Experts of a small language model.
Size: width 512, 77.2M parameters.
Experts: 4 picks a token, a sigmoid router.
Training: a variant of Adam for the experts, 604M tokens, 9563 steps.
Below are experts of layer 4 (counted from 0) of a mixture-of-experts language model. Rows are named router (the router's row for the expert), down (a neuron's output weights, with its number) and show model dimensions 256-511. Each number is 128 + 32 x the weight over its row's rms, rounded and kept within 0 to 255.
After each expert's rows: "comes before" lists some tokens at least twice as common just after its tokens as in all text. This comes from a sample of Wikipedia text that the model never trained on. Tokens count by the router's weight.

# expert 27
router [158  98 174 146  81 143 174 134 128 151 136 100 177 133 142 141 156  50 143 151 128 119 128 136 119 130 125 137 143  97 109  81 162 186  95 126 223 152 139 130 138 110 131 133 164 164 106 131 159 153 132 131 183 149 112 143 149 104 161  78 136 102 171 139 178 152  58 155 148 173 133 111  38 106 154 139 114 115 145  83 140 190  89 100  99 155  96  98 162 108 102  73 171 121 164 169 120 161 107  63 167 226 177 121 142 142 106 145 161 165 175  82 119 155 144 130 182 161 151 149 121 149 174 141  81 114 140 101 188  86 138 226 138 129 131 158 149 170 112 158 134 130  84 131 147 203 106 130 162 153 122 110  90 163  98 116 197 159 130  65 121 126  96 111 112  72 141  81  84 109 128 177 123 170 123 154 153 124  91 152 133 141 104 140  95 151  84 106  91 116 135 145 143  93 106 162 176 131 186 106 169 118  81 163 137 126 136 145 156 135 139 117 166 128 134 162 117 132 143  96 108 165  75  96  92 102 154 146  95 141 177 115 115 126 162 115 129 107  95 181 190 107 102 163 119 182 158 144 174  66  88 119 125 145 113 106]
down0 [132 145 141 133 113 114  93  98  51 173 129 169 137 116 104 132  96 126 120  99 124 171 156 104 116 135 104 125  43  84 119 143 127 154  77 120 179 183 157 100 100 176 124 108 103  75 128 124 183 110  60 160 141  61  91 116 146 166 135 147 127 115 140  91  99 163 153  97 111  65 117  68  85 153 143 161 101 116 148  84 203 141 151 142  75 107  85 105 115 115 126 139 147  79  82 178 120 148 185 113 117 158 151 108 150  91 160  75 133 126 141 145 107  72  86 111  93 125  32 115 168 155 143 152 135 193 163 111 105 126  77  59 144 111 128 106 150 160 105  99 144 116 151 149 125 160  76 121 141 127 107 195 145 137 160 140 172 157 107 104 145 125 128 143 131  89 137  71 124  88  97  84 121 109 149 106 179  79 137 110 117 112 121 140 136  51  95 160 166  91 110 123 242 136 107 147  93 153 152  96 146 100 126  91 176 146 113 160 105 142 132 130 139 183 147 146 121 111 158 133  76  97 146 166 123 135 129 146 100 186  99 141 109 164 200 142 115 142 117  59 168 180  85 186 136 176 184 139 135 155 116 102 112 130 125 119]
down1 [ 76 124 150 117 153 109 105  81 123 124 120 144 147 180 139  72 116  63 155 156 182 114 164 146 114 139 147 138 107 174 100 148  96 138 101 126 107  92 131  96 180 128 168 129 192 165 115 138 104 134 193  87 154 119  73 185 116 187 213  74 130 147 128 134 129 160 130 128 163  79 141 123 118 139 110 120 151 137 125 200 203 107 139 129 142 154 101 110  51  20 108 116 113 133 125 255 125 117 125  62 111 160 123 111 167 174 110 132  76 107 168 118 114  73  88 211 126 135 167 113 119  98 166 117  98 158  90  35  94 152 138 101  76 104 104 144 180  77 133 124 140 174 141 110 164 133  98 131  91 134 145 119 167 115 140 111 136 152 137 151 144 133 135 148 122 187 151 124 129 140 137  98 136 135 255 151 129 153 128 117 113 114 100 158 147 167 117 116  98 179 157 118 124 152 107 117 127 133 142 113  67 130  95 169 130 125 136  99 108 128 113 180 112 143 122  87 170 173 102 154 130  97 140 161 117  75 141 114 104  55 145 163  98 119  75 167 100 101 128 115 113 152  83 129  52 173 126 121  79  92 139 134 112 180 118 137]
comes before: "\n", " The", "-", "The", "In", " He"

# expert 11
router [ 87 132 106 111 128 149 108 149 121 132 118  79  90 134 128 116 159 148 155  76  74 154 185 121 101 173 198 172 112 102 151 121 143 140 121 168 112 156 152 171 177  75 130 129 188 126 162 120 152 161  94 157 115 142 117  96 110  81 118  96 160 109 135 119 169 115 132 167  93 180 103 144 138  95 106 119  66  92 199 147 163 128  81 107  68 168 126 137 139 136 139 124 107 134  39  44 106  67  71  72 161 131 117 127 122 129 152 122  93 179 110 132  76 189 150 100 188 129 172 175 103  91 117 147 119 139  84  67 131 148 133 119  76 119 118 130 138 103 152 135 117 123 181 102  77 133 190 105 168  96 155 142 113 141 107 150 145 151  91  83 145 156 105  56 156  91 158 162  82 107 163 123 128 158  46  69 140 117 130 142 133  68 152 130 153 186 128 156 116  77  95 143 103 132 117 146 199 163 163 111 123 108 108 155  86 138 128 161 152 153 194 170 119 125  75 159 150 148  77 110 132 160 110 134 107 150 166 138 161 115 155 169 146 148 154  97  97  97  95 145 120 116 157  54 130 116 109 116 141 120 101 179  69 149 111 121]
down0 [107 135  98 172 134 154 137  89 188  91 157  52 102 179 128  91 124 244 118 173 101 111 166 113 132 138 107 196 140  65 109  69 159 184 117 133 128 129 121 114 135 165 136 155 142 200 137 139 173 123 151 103 124  86 106 135 148 130 195 147  57  98 126 137 215 112 142 116  88 126 141 179 149 148 122  96 126 100 184 112 190 185 121  91 126 192 164 119 171 108 123 152 130 155 118 168 123  69 153 135  84 105 131 131  83 165 110 119  63 191  59 113 121 151  89 116 147 131 104 156 120 121 139 112  80 126 125 120  88 184 144 141 167  82  87 165 155 102 133 156 106  99 149 141 100  89  88 156 148 108  99 189 104 139 146 127 169 118  75 108 182 125 188 142 132  72 155 168  85 104 136 102  98 100 150  59 155  92 117 125 137  70 135 137 147 126  98 141 126 138 120 180 125 118 166 121 116 110 149 166 128  81 145 137 188 197  55 139 111 109 116 122 113  92 139 117  97  96 119 147 125 114 136 124 112 173 141 130 140 134 122 128  85 121  88  59 155 155 145 168 123 145 134 117 110 167 105 158  79 146 140 112 110 131 120 107]
down1 [191 152 152  65 163 135  95 153  83 142 130 107 147  86 129 151 149 140 182  96 147 138 106 161 103  97  86 152  97 134 115 154 188 121 111 124 128 102  93 165 108 168  81  67 125 148  94 153  99 159 117 147 158  64 145 123 121 131 143  58 175 154 101 115 115 159 172 100 136 146 134 111 175 147 130 118 182 163 131 123 156 202 103 142 131 199 132 140 158 172 100 128 102 131  68 171 155 151  27 138  92 105 140 123 132  11  76 140  69 126 137 132 113 135  88 107 149 124 106 129 112 122  98  95 156 144 159 141 147 144 143 131 112  96  72  82 140 129 179 132  93 115 126 122 118 140 189 105  98  94 117 137  85 109 135 162 162 110 200 112  84 139  44 134 161 124 101 167 110 148 154 115 108 135 149 114 117 124 106  88  99 116 130 102  98 133 172 176 139  94 124 137 139 148 197 104 176 107  68 120 157 126 150 138 157 168 104  81 114  92 139 154  98 103  77 131 147  97 152 200  94  99 157 167 165 200 122  91 104  86 141  90 130  94 137 122  98 124  99  87  65 131  57 150 109  75 141 173 152  79 122 174 105 121 187 182]
comes before: " |", ";", ".6", ".5", ".8", ".0"

# expert 25
router [164 136 225 142  97 143 178 118 137 102 140 159 123 132 160 117 149 108 191 150 154 181 105 117  67 119 161 162 113 159 125  89 107 147 128  89 179 182 146  88 137 121  66 128 178 144  76 137  87 131  75 128 150 112 112  91 135 106 140  85  98 112 160 100 115 107  82 145 173 180 161 108  85  66 157 111 103 120 144  86 140 143  62 114  93 120 107 151 158 126 110  82 175 145 114 107 137 111 115  95 166 230 162 172 136 130 152 146 102 125 206 147 117 161 118 101 179 142 177  73 126 130 202 196  78 103 113 112 170 153  89 149 135 102 131 117 149 147 118 147  92 165 208 125 154 182 155 153 154 130 129 139  98 145 101 121 121 139 173 105 144 147 107  88 168 126 107  93 103 161 168 116 101 108 111 165 144 121 164 100 137 172 158 117 131 117 120 120  86 150 148 158 151  94 127 141 182  65 123  84 162 147 115 132 116 153 131 126 120 174 168 162 159 143 103 168  40 162 133 103 111 170 153 147 106 175 112 152 128 126 152 110 139 133 166 108 141  93  83 136 173 118 177 143 183 162 132 161 177 129 113 137 168 151 169 153]
down0 [152 111 117 199 148  98 126 151 139 118 133  89 101 102  43  86 102 123  37 104  91 141 148 176 134 123 133  81  88 143 146 146 127 112 125 184 110 117  76 141 152 131  77 184 127 159 170 150 108 121 170 138 116 113 109 118  79 170 166 127 163 132 183 143 146 105 170  91 150 134 160 173 137 138 167 200 131 155 106 127 100 136 203 207 157 109 126 183  69 141 109 171 124 109 108 103 135 140 144 126  80  86 102 184  87 105 126 120 122 106  86 176 145 162 108 152 158 103  98 154 107 104 148  85 170  77 119 148 105 119 118  94 136 129 147 158 146  93  83 147 146 111 159 113 108 102 158 150 126 171 175  97 145  97 116  85  43 160 110 159 121 156 132 111  71 151 119 103 171  67  97 104 193  97 153 143  75 130 178 155  49 178 157 151 194 150 147 117 137 140  92  48 101 160 158 114 124  93 148 160 109 150 200 121 103 137  82 136 132 112 124 124 112 146 125 134 150 160 161 140 160 101 103 127 116 125 180  82 139 106 166 202 134 130 156 112 139  89 147 121 145 169 114  90 143 105  94 126 188 138 106 103 113  97 121 132]
down1 [118 120 106 149 167 150 114 102 116 126  95 137 145 168 180  93 123  51  65 124 190 107 169 116 151 145 170 135 155 115  99  89  94 159 107 107 134  76 141 129 186 134 117 107 121 140  86 169 126 139 150  90 174 157  45 156 159  70 148 114 101 122 140  79 158 158 128 138 159 125 194 104 139 139 153 159 131 179 151 159 137 126 114  83 152 121 107 155 132 134  83  67 145 155 137 111 121 138 144 135 169 146 147 128 108 147  99 147 159 102  96 134 137 123 112 118  86 109 202 169 146 146 183 113 130 134 105 106 180 151 120 175 136 126 126 142 175 116 148 105 158 116 122 135 135 157  99 150 155 118 134 135 139 146 173  90 129 135  79 149 111 134 191 113  76 122 138 100  77 100 125  67 126 116 158 140  67 161  80 197 105 113  69 152 114  93 120  74 130 135 128 114 126 179  88 168 117 122 166 155 146 101  99 110 100  95 218 117 133 164 110 156 146 164 134 100 164 216 152 173  79 119  95 168 151  67 141 139 103  67 158 145 113  87 156 144 125 155 168  71  73 151  57 142  76 169 124 172 169 111 104 113  81 136 103  86]
comes before: " and", " the", " a", " he", " which", " but"

# expert 15
router [ 89 161 122 143 117 153 100 110 159 125  99  53 188 143 152 115 144  78 147  96 148 185 102 105 125 186 112 129 110 112 104 106  84 136 170 108 165 153 206 111 111 169 144 102 122 147 128 150 174 106 112 142 150 127  78 108 141 107 136 130 134  95 145 177 143 138 116 107 123  74  97 104 123 107  96 112  88  97 123 128 159  83  84 136 100 154 132 199  69 131  89 158 166 171 126  79  93 110  66 120 102 184 156 126 151 107 119 110  58 162 128 118  89 191 135  89 174 126 111  95  88  77 158 123  95 143 120 129 154  59 119 173  90 118 143 143 115 125  95 142 166 126 215 116 131 134  85 115  89  69 124 117 107 169 179  91 137 184 167 113  96 141 123 122 132  99 106 172  82 144 175 123 105 155  44  97 114 131  69  96 117  95  96 130 122 117 107 117 157 136  86 108 150  84 135 147 177 123 154 142 131  99 117 171 171 146 114 120 154 178 174 132 207 132 127 132 138 162  99  70 116 114 147 142  88 200 120  66 136 160 118 116 107  65 130 101 155 108 108 114 158 144 152 106 154 101 169 168 174 119 108 127 129 104 105 154]
down0 [100  97 146  80 111 159 125  67 158 159 156  65 189 151 207  95 103 136  87 185 115 109 118 162 109  88 105 164 116 134 171 131 153 203  99 154 190 133 140 103 163 120  68 126 160 120 144 139 111 179 131 144 136 162 128 172  74 137 119 173  94 203 130 121 170 145 100 154 121 112 121 148 154 132  77 139 225 117 113 160 166 173  95 123 143  59 137 139 155 157  97 115 104 117 132 115 109  85 106 185 122 140 100 145  69 206 134 137 149 131 132 128  92 120 135 159 131 128 104 182 118 178 115 172 173 181 129 169 142  78 116 104  95 141 145 140  92 114 128 138 130 106 115 138 129 150 155 137 141 173 130 111 196 186 128  89  80 106 122 105 133 114 126 148 121 129 150 129 127 111 114 105 129 107 141 180  48 179  92 153  83 129 173 133  75 173 195  98 163 131 178 141 118 150 128 126 178 127  79 121 126 126 136 126 136 151 157 138  98 174 121 149 162 178 147 119  70  84  90 154 159 103 167 157  82 162 199 168 133 126  68 202 108 201 114 133 114 102 208 121 122 143 171 164  94  97  96 114 141 175 117 116 203 133 131 107]
down1 [101  94  72  82 132 131 119 161 106 115 162  92 141 143 164  80 144 156  76  93 120 176 115 145 165 144  71 159  41  96  58 134 158 148 148  74 188  75 139  74 145  98  70 103 168 157  93 121 128 126 179 108 136 130 147 144 172  79 117 108 105 114 124 100 119  87 121 135 119 122 163  96 122  93 147  98  94 160 123 154  95 124 136 174 128 167 139  88 107 128 128  99 103 158  75 148 116 121 163  63 116 142 132 182  85  55 100 110 131 149 131 129 110  96  98 132 101 134 149 137  94 157 146 153 111 126 144 142 103 121  70 136 155 124  99 188 125 165 103 155 131 131 119 129  89  98  68 136 128  95  88 122 123 136 114  98 190 108 144 149 103 148 158 172 124 144 190 190 125 169 151  95 107 193 122  82  96  73  87 136  98 140  57 184 104 109  85 114 115 104 106  95  86 118 125 119 131  66 180  61 106 159  74 104 125 160  48 115 102 144 154   9 170 166 109 123  78 146 107 135 116 110 106 103 132 137  99 165 162 166  86 136  56 147 138 111  96 168  65 149 152 117 132 136 137 129  80 125 130 142 114 160 143 161 122 114]
comes before: " |", " 0", "o", " Cup", " League", " /"

# expert 10
router [ 67 114 160  98 149 176 131 113  97 119 154 103 115 125 114 156 138 123 157 134 139 194 158 138 140 175 156 154 116 149 129 106 118 109 107 121 110 145 177 134 141 141 104 130 177  81  97  92 151 114  98 177 152 161 144  97 134  95 123 112 118  62 107 153 108 126 142 164 193 165 112  70  83 143 143 139  51 106 171 150 156 150  71  89  91 174 155 153 100 151 112  58 152 139  71  80 115 126  71 105 116 178 169  76 102 124 136 122  88 142 132  89  95 164 138 105 164 130 171 157 181 109 153 125 148 186 105  92 121 137 110 181 138  99 153 107 135 150 151 134 128  77 180 136 101 177 150 106 116 113 150  83 142 129 127 190 161 117 130  86 127 124 120 108 141  46 120 113 105 110 140 112 129 221  64 123 139 115 132  67 172  41 162 150 147 134 158  89 154 158  90 126 137  97 106 169 127  89  95 140 111  96 152 168 136 126  90 150 129 146 130 182 189 108  92 142 103 145 124 118 121 117 103 163 102 134 102 152 133 164 155  62 140 143 157 138 176 152  63 153 188 101 142  86 125 102 155 124 145 115 120 154  91  64  68 158]
down0 [154  67  94  33 128 169  56 109 131  77 132 121 106  93 188 144  85 142 182 110 150 110 139 176 100 113 108  59 143 164  99 138  69 114 113 124 148 124 163 149  77  61 208 166 164 158 116 107  99 178 100 140 149  93 144 103 199 164 100 157  87  74 142 144  74 141  71 138  81 153 132 127 179 167 119  55 116 120 135 140 103 168 110 177 139 148 102 143 154 178 136 116  69 157 151 166 174  86  91 113 112 123 122 132 112 158 194 119 112 121 125 137 108 190 143 165 160 106 198 118  78 141  72 137 134 112 126 208  95 144 143 141  78 136 120  91 124 157 135 107 100 119 142 210 112  59 176 143 136 152 126  82 163 110 140 114  87  97 162  52 126 143 102 129 158 207 146 199 132 195 132 152 167  94 187 142 144 152 124 167  80 154 177 135 104 156 193 119 129 108 139 119 145 151 144 122 141 134 107 102 104 147 128 158 108 133  98 117 184 156 140 123 148 107 101 181 188 150 117 162 160 174 189 103 115 125  99 150 148 128 145 101  80  83  98 133 146 121 119 137 140 126 150 121  86 125 122 133  82 103  93 112  67 161 146 113]
down1 [160 167 145 138  97 130 111 152 113 197 135 122 121  97 183 141 171 166  92  65 142 123 116 114  72 140 158 159 142 148  70 117 114 152 104 178 111 121  61 148 101 131 123 110 100 116 152 142 202 113 161 103 162 120 103 146 123 128 156 121 147 161 155 141 124 162 147  95  60 107 108 183 153 179  75 227 107  73  79 105 133 150 129  92 101 128 127 162  93 122 150 147 157 179 121  96  94 141 154 132 127 127 138  97 124 146 170 191  83 130  69 125 125 113  61 108 148 136 155 158 145 149 137  92  71 180 108 140 149 136  97 133 137 108 173 170 106 128 128 124 120 123 107 161  94 118  68 102 112 132 132 119 151  98 148  75 190  82  82 173  63 118 179 160 120 138  92 158 154 160 158  86 126 104 157 133 141 101 106  72 133 146  44 119 136 163 101 128 199  85 145 135 153 101 104  57 152  75 120 126 124 132  72 114 115 128 176 155 113 167 110 108  85  81 164 155 119 124 190 132 130 132  94 127 126  87 211 132  97 138 132 177 109 130 115 146 168 138 193 111 153 137 110 145 109 118 119 118 167 119 135 154 176 111 110 152]
comes before: " |", "|", "9", "8", "′", "2"

# expert 8
router [ 62 104  92 114  86 117 148 124 102 112  96 153 145 127 117  86 134 148 162 124 159 154  80 103 104 196 137 142  80 106 162 107  77 110  82  94 120 149 142 102 168 117 116 111 203 144  93 144 178 127 118 109 167 126 136 114 163  88 162  96 129 124 162 124 125  87 116 121 159  91 101  84 182  72 120 157  98 140 135 101 111 108 150 140  64 173 165 166 103 122 190 131 116 166  90 172 141  55 198  98  97 137 113  73 162 137 114 160  95 189 133 141  95 149 158  75 166 163  92 217 109 111 166  96 129 127 101 122  92 123 119 150 128 143  97 164 181 128 153 148 139 146 144 113  73 151 105  86 168 158 123 154 113 149 118 177 185 155  58 126 162 152 132  86 148 118  98 149 128 114 129 170 140 142  83 102 154 167  69 115 139 161  72 132 122  94 124 145 154 128 133 154 137  86 107 117 160 117 149  33 148 134 143 167 113 122 187  90 184 163 176 119 122 136 107 184 124 140 100 140 118 157 139 132  98 156  79 118  66 105 158 113 149 106  93 110 128 124 124 145 134 134 130  99 140 110 101  97 157 107 108 140  31  95 127 105]
down0 [107 168 110 106 126 128  69 141 124 120  55 140  86 159  97  97 104 102  96 174 146 163 160 120 131 133 153 209 124 163 190 170 132 108 115 159 100 125 127 165 141 217  79 142  67 134 153 141 114 160  71  75 117  72 125 134 187 139 122 150 105  99  89 128  96 140 146 176 106 128 130 161 171 135 127 127  75 121 105 162 106 132 137 103 144 114  90 104 148 157 116 137  76  97  85 160  96 176 136  92 156 125 144 113 135  97 112 126 128  83  70 145  82  47 179 102 121 133 121 128 146 167 186 131 125 103 115 140  94 133 128 101  58 111 131 126 100 122 129 132 109  91 189 104 157  94 142 154 105 119 130  90 108  97 173 100 139  82 119 127 185  92 144 137 142 127 193  92 146 128 118 144 137 158 128 144 165 127 151 136  94 157  98  95 112 180 142  88 101 113 137 159 106 110  88 121 129 112 127  82 117 170  94 116 173 146 125 161 173 106 200 147 114 120 134  94 160  81 100 100  96 143 123 102  89 145 101 110  75 117 145 122  63 143 120 102 126 186 162 135 158 165 176 139  76 127 170 156 154  76 126 115 174  93 108  80]
down1 [ 88 153 138 207 125 123 108 112 168 108 154 115 107 147  82 181 112 101  69  95 129 114 141  98 146 162 154 100 101 118 118 102 132 112 182 148  92 157 155  90 152 132 138 186 150  97 138 191 107 189 162 161 164 124 174 101 136 111 126 137 184 157  85 152 153 180 113 103 139 168 141 115 175 118 128  97 129 134  46 186 144 118 194 170 145 114 107 129 139 113 146 170 127 136  92 147 178 130  97 151 164 141 118 136 136 121 142 130 165  97  99 161 161 180 147 121  86 161  76 218 117  94 130 131 115 134 105 101 118 130 118 152 141 161 109 148 156 133 154 102 149 106 131 102  69  72 195 107 118 125 121 150 128 120 195 105 119 113 188 110  96 148 128 123  91 135 114 137 155  95 164 120 176  70 125 141 145 127 123 143  49 112 189 149 145  97 110 165 141 139  71 156 131 128 128  93 113 157 106 146 147  84 112 135  99 140  99  87 133 143  86 191 131  63 137  88 169 112  91 190  90  82 132  81 120 117 113 147 138 176  55 171 111 170 165 110 146 123 119 140 126 169 125  65 153 149 122 125  73 119 168 120 118 124  73  94]
comes before: "\n", " 0", " ", " 1", " 2", " 3"

# expert 24
router [166 125  79 106 107 112 158 135 126 138 139 110 112  70  93  92 112 140 128  96 106 117  97 205 104 145 146 101 172 147 108 114  90 142 114  97 154 110 150 105 151 127 140  92 177 139 110  93 134 133  90 121 103 126 121  88 166 115 102  94 115 119 159 137 108 152 182 183 156  75 108 129 170  66 165 135  34 156 152 130 103 164  89  50 115 114 147 100 120 195  70  78 183 195  64 101 110 101 122 138 170 167 137  90 106 112 164 137 171  99 212 103 123 178 162 118 196 133 106 113 135 158 180 108 130 144  72 125 151 167 125 160 114  68 147 137 131 203 112 151 127 100 210 100 102 152  78 170 111 157 197 135 121 185 108 153 156 114 108 104 170 159 140  94 112  68 115 137 100 200 169 154  73 135 120 140 100 116 104 126 122 177 115 141 105  45 122  82 164 116 115 124 167 107  80 119 153 150 146 104 128  56 110 146  99 102 156 163 173 140 164  97 167  86  70 172 114 131 188  87  96 135 146 172  54  79 119  64 127 119 154 173 102 125 128 121  72 115  94 150 127 145 207 158 135 203 137 139 122 119  98 115 167 121 123  99]
down0 [188 174 117 116 179 145 178 178  88 100 146 123 168 178  92 179 105 131 151  76 149 185 120 134 110 118 130 179  70 147 150 151 181 140 129 172  91  66 166 141 146  38 118 183 161 141 105 110 138 150  72 115 123 139  98 128 114 117 101 127 109 119 138  89  81  62 141 160 147 130 141 131 113 137 122 107 122 104 142 129 110 144 147 105  94 130 132 147 167 199 135 138 147 151 104 195 179 146  83 142 133 144 157 120  61 132 131 109  99 176 166 142 143 145 149  92  65 165 119 103 184 140 133 155 103 171 129 131 148 144 108 162 165 180 118 148 150 109  94 153 131 100 158 105  94 110 161 132 132 136  81 122 162 140 148  98 149  98 138  96 103  67 148 142 184 148 152 151 170 188 151 131 108  78 137 120  73 166 177 132 115 116 133 124 113  82 140 165 141 144  98  78 147  98 173 128 124 129 123 165  93 103  61 117 145 105  99 118 114 133 189 120  77  69  99 143  68 123  73 126 123  83 151 180 131 130 116  93 164 155 125 133 100 100  81 152 162 107  87 167 176 134  56 146 161  99 155 125 116 154 147 163 140 141 155 158]
down1 [119  89 150 110  82 134 104 129 112  92 154 121 120  98 118 122  76 134 163 139 125 117 128 167  97 142 134 124  92 133  80  67  88 166 102 106 150 137 174 103 170 133 121 113 186 171  80 133 184 159  94 127 130 125  89 123 156  92 117  71 120  72 170  91 147 118  92 147 131 151 113  69  65 113 149 122  92 100 165 119 145 122  64  43  90 126 153 170 170 151  86  94 167 159  85  66 139  90 142  69 156 176 166 183 151 112 106 167 123 112 196 123 100 178 112  93 178 131  96 136 153 129 125 214  94 108 112  73 163 151 114 163 153 109 123 147 168 168 110 156 117 167 173  89 154 145  88 171 120 139 130  89 120 157  88 188 172 152 127 103 137 175  87  94 130  70 112 117  88 153 182 160  86 153  84 123 155 151  83 151 153 158 108 140 156 137 141 111 139 118 123 182 128  85  95 170 145 107 141  82 162  96  86 155 101 107 153 141 152 155 168 142 165 102 104 150 143 121 141 102 139 199  75 149 109 141 100  86 142 160 173 150 173 112 128  91 138  85 105 199 127 118 159 180 129 180 175 172 176 113  98 132 147 111 107 171]
comes before: " the", " a", " an", " be", " not", " his"

# expert 14
router [ 56 153 158 109 111 138  82  84 126 105 152  85 122 123 123 159 116 135 129 102  83 160 106 116  91 135 159 138 141 118 124  85  68 159  93  68 174 118 206  68 192 149 126 102 194 193 122 123 174 114 138 125 130 155 101 168 161 121 145 121 146 173 153  95  98  97  89 146 125 113 103 145  82  81 140  51  90 114 106 168 132  80  92  97 109 136 110 202  72  82 107  87 109 141 123 148 142  73 176 133  93 162 110 111 160 143 129 160 127 116 128  90 141 150  86 150 147 147 106 199  42 114 176  96 133  86 129 139 169 127 149 158  98 135 162 118 139 178 212 185 115  99 178 165  95 142  97 124 120 148 158 126 134 127 110 149 146 150 160 102 110 133  75 111 125 137 164 152 116 151 162 146 100 114 104 116 141 157 110 117 187 138  81 149  87 122 117 128 166 116 144 151 154 152 127 120 119  80 151  41  88 140 132 137 104 150 114 147 126 177 127 100 166 133  93 134 154 185 119  86 110 172 111 141 121 137 112 112  72 132 134  95 184  96 185  88 151 128  51 159 126  73 148  93  84 105 165  97 119 136 118 167 157 113  48 100]
down0 [136 128 160  74  75 137 101 173 175  81 149  42 124 131 120 125 121 128 161  68 152 154 117 119 146 115 175  79 105 126 138 108 160 106 109 122 121 146  87 175 127 147 190 130 130 122 132 128 140 133  32 138 122  83  83 173 150 110  89 162  74 136 155  62  88 121 149 127 172 132  97 153  95 111 139 119 130 139  93 130 127 125  46 125 146 134 139 137 161 187 121 123 131 115  78  94  66 108 131 143 125 120 115 125  97 109 114 116  90 110  94 150  72 170  83  82 169 145 188 120 152 191 181 125 140 104 150 175 148 117 153 191  85 186 116 137  77 105 176  47 149 130 103 116 147 170 102 144 159 138 107 156 114 116 100 106 157  56 134  99 102  53 110 149 161 108 132 130 108 114 125  94 158 177  74 166  99 148 228  67 130 146 123  98 119 118 101 113 133 119 101 131  86 121 211 157 128 126 170 166 109 113 164 153 122 113 129 142 168  88  99  82 104  98 110 131  90  89 138 106  64 140 203 142 161 120 113 153 121  84 134  63  95 127 106 155 166 175  96  88 140 137 105 189 168  79 152  97 153 185 124 101 116 176 129 133]
down1 [163 151 118 129 114 156 110 115 152 132 102 132  71 148 103  72 114 135 152 168 182 127 145 161 145 120 127 197 143 166 123 115 139 107  85 196  98 214 152 118 103 136 120 107  87 103 153 126 169 149 101 127 100 136 120 160 155 131  98 151 119  82 152  88 126 185 131 179 124 140  96 147 116 111 196 157 108  95 123 105 124 108 155 106 139 132 132 104 145 210  92 125 115 103 114 143 120 117 183 138 105 118 130  77 134 139 163 137 116 184 159 147 169 172 161 107 116 158 218 125  90 184 166 114 193 166 145 176 136 127 161 152 123 148 100 129 128 131 141 122 134  73  92  97 123 127  70 126 192 136 112 129 117  90 165 105 109 146  99 153  91  49 167 159  94 170 177 152 138 137 156  97 193 190 149 150 206  97 132 172  92 129 179  99 118 133 131 107  74 139 117 164 119 110 183  78  80 126 117 126 163 146  48 100  58 149  67 126 124 112 125 134 111 151 161 122 113 114 142  88 100 142  94 168 153  92 129 119  73  53 176 158 150 128 188 126 112 123 193 107  94 105 117 112 129 102 162 128 183 146 133 127 195 143 120  66]
comes before: "\n", " The", " He", " In", "-", " It"

# expert 20
router [108 106 154  80  94 144 103 103 118 108 124 134 132 141 151 175 143 169 143 136  73 135 156 158 119 185 135 155 191  68 113 105 108 150 109 183 123 185 192  40 162 197 107  71  84 128 114 201 133 101 133 151 134 145  98 119 115 133 107 105 157 114 140  96 120 152  98 144  72 111  85  80 159  63 130 115  74 172 115 158 154 150 120 109  88 177 135 148 151 172 145  87 130 125  91  93 123 106 135 141 165 168 132 165 164 105 167 177  78 124 176 114 151 164 114 107 185 227 153 166 146  97 168 147  98 148 140 120 163 113 121 191 137 174 166 104 121 128 195 144 132 112 178  91 192 170 107 117 138  82 161 129 112  82 144 127 144 159  87  94  97 159  78 104 128  62 107 116  84 164 159  86 136 141  98 104 128 151  67 130 162 207  90 150 156 102 144 111 118 138 142 133 132 106  94 185 159 129 129 107 144 104 115 190 110 104 103  85 135 175 150  83 143 164 158 157 183 173 131 131 128 191  99 137  73 167  81  91 140 108 119 115 190  72 106 103 119 140  90 197 134 195 154  96 154 140  94 133 192 135 134 150 122  94  90 203]
down0 [130  82 146 157 153  94 182  95  85 137  93 112  91 126 104 113 117 123 118  85 110  86  94  98 150 151 145 107 108 140  75 166 145 150 154 170 143 134 125 122 113 143 113 167 114 137 165 158 107 107 163 157 157 139  56 119 162 140 106 162 168  94 146 200 127 148 117 153 176 161  93 176  77 134 114 130 158 117 113 102  80 161 147 224 165 100 129 177 152 140  52  98 173 141 122 131 120 123 139 173  99  64 172 142  79 122 140 105  86 145 197 133 217 113 134 127  91 139 156  91 169  74 151 122 177 199 102 140 129  77  48 107 106 159 150 151 124 118 158 176  89 172 138 105 101  99 133 146 147 124 134 188 132 125 130 166 118  96  55 137 160 190 145 138 133  88 176 146 161 120 133 220 156 171  81 132 141  85 145 165 119 156 106  99 104  91 128  76 115 116 115 127 101 145  97 137 135 173 203  89 145 105 110 109  91 135 116 104 121 114 100 145  85 148 134 125 144 191 114 168 165 157  67  83 179 141  94 149 107 196  95 121 130  90 188 145  61 137  98 138  71 109  94 192 188 121  33 172 172 192  86 126 112 150 124 126]
down1 [110 125 124 123 156  99  79 150 180 158 152 177  80 123 151 175 142 150  96 117 139 175 149  75 177 186 163  68 122 123 129 154 199  87 168 120 104  91 123 139 215  74 121 112 135 133 130 162 146 144 118  78 116 135 134  96 116 135 114  98 131 162 156 154 112 139 163 108 113 151 119 156 121  78 153 121 184 122 155  82 121 139 154 135 127 133  92 166  76 106 126 141 122 151 127 115  99 132  91 155 140 145  56 132  71  90 162 156 138 121 197  68 182 116 107 146 112 123 138 101 157 111 104 156 174 143 125 144 173 131 187 112 145  99 132  96 126 135 101  97 111 117 135  80  72 117 132 114 150 176 108 119  93 140  94 141  92 111 126  86  99 188 148 114  80 100 144  80 162 124 137 124 182 149  85 147 144 104 107 153  98 201 111 166  80 211 141 130  21 148 157  74 154  26 113 163 132 145  85  71 158  84  82 123  93 127 145 185  78 142 147 160 146 106 185 155 135  54 133 148 160 114 116 115 139 168 122 151 204 151 131 104 183 132 115 140 138 123 162 128  76 109 163  44 145 142 141 170 104 139  97 143 177 126 158  80]
comes before: "|", "-", "\n", "=", "===", "|---|---|---|---|---|---|"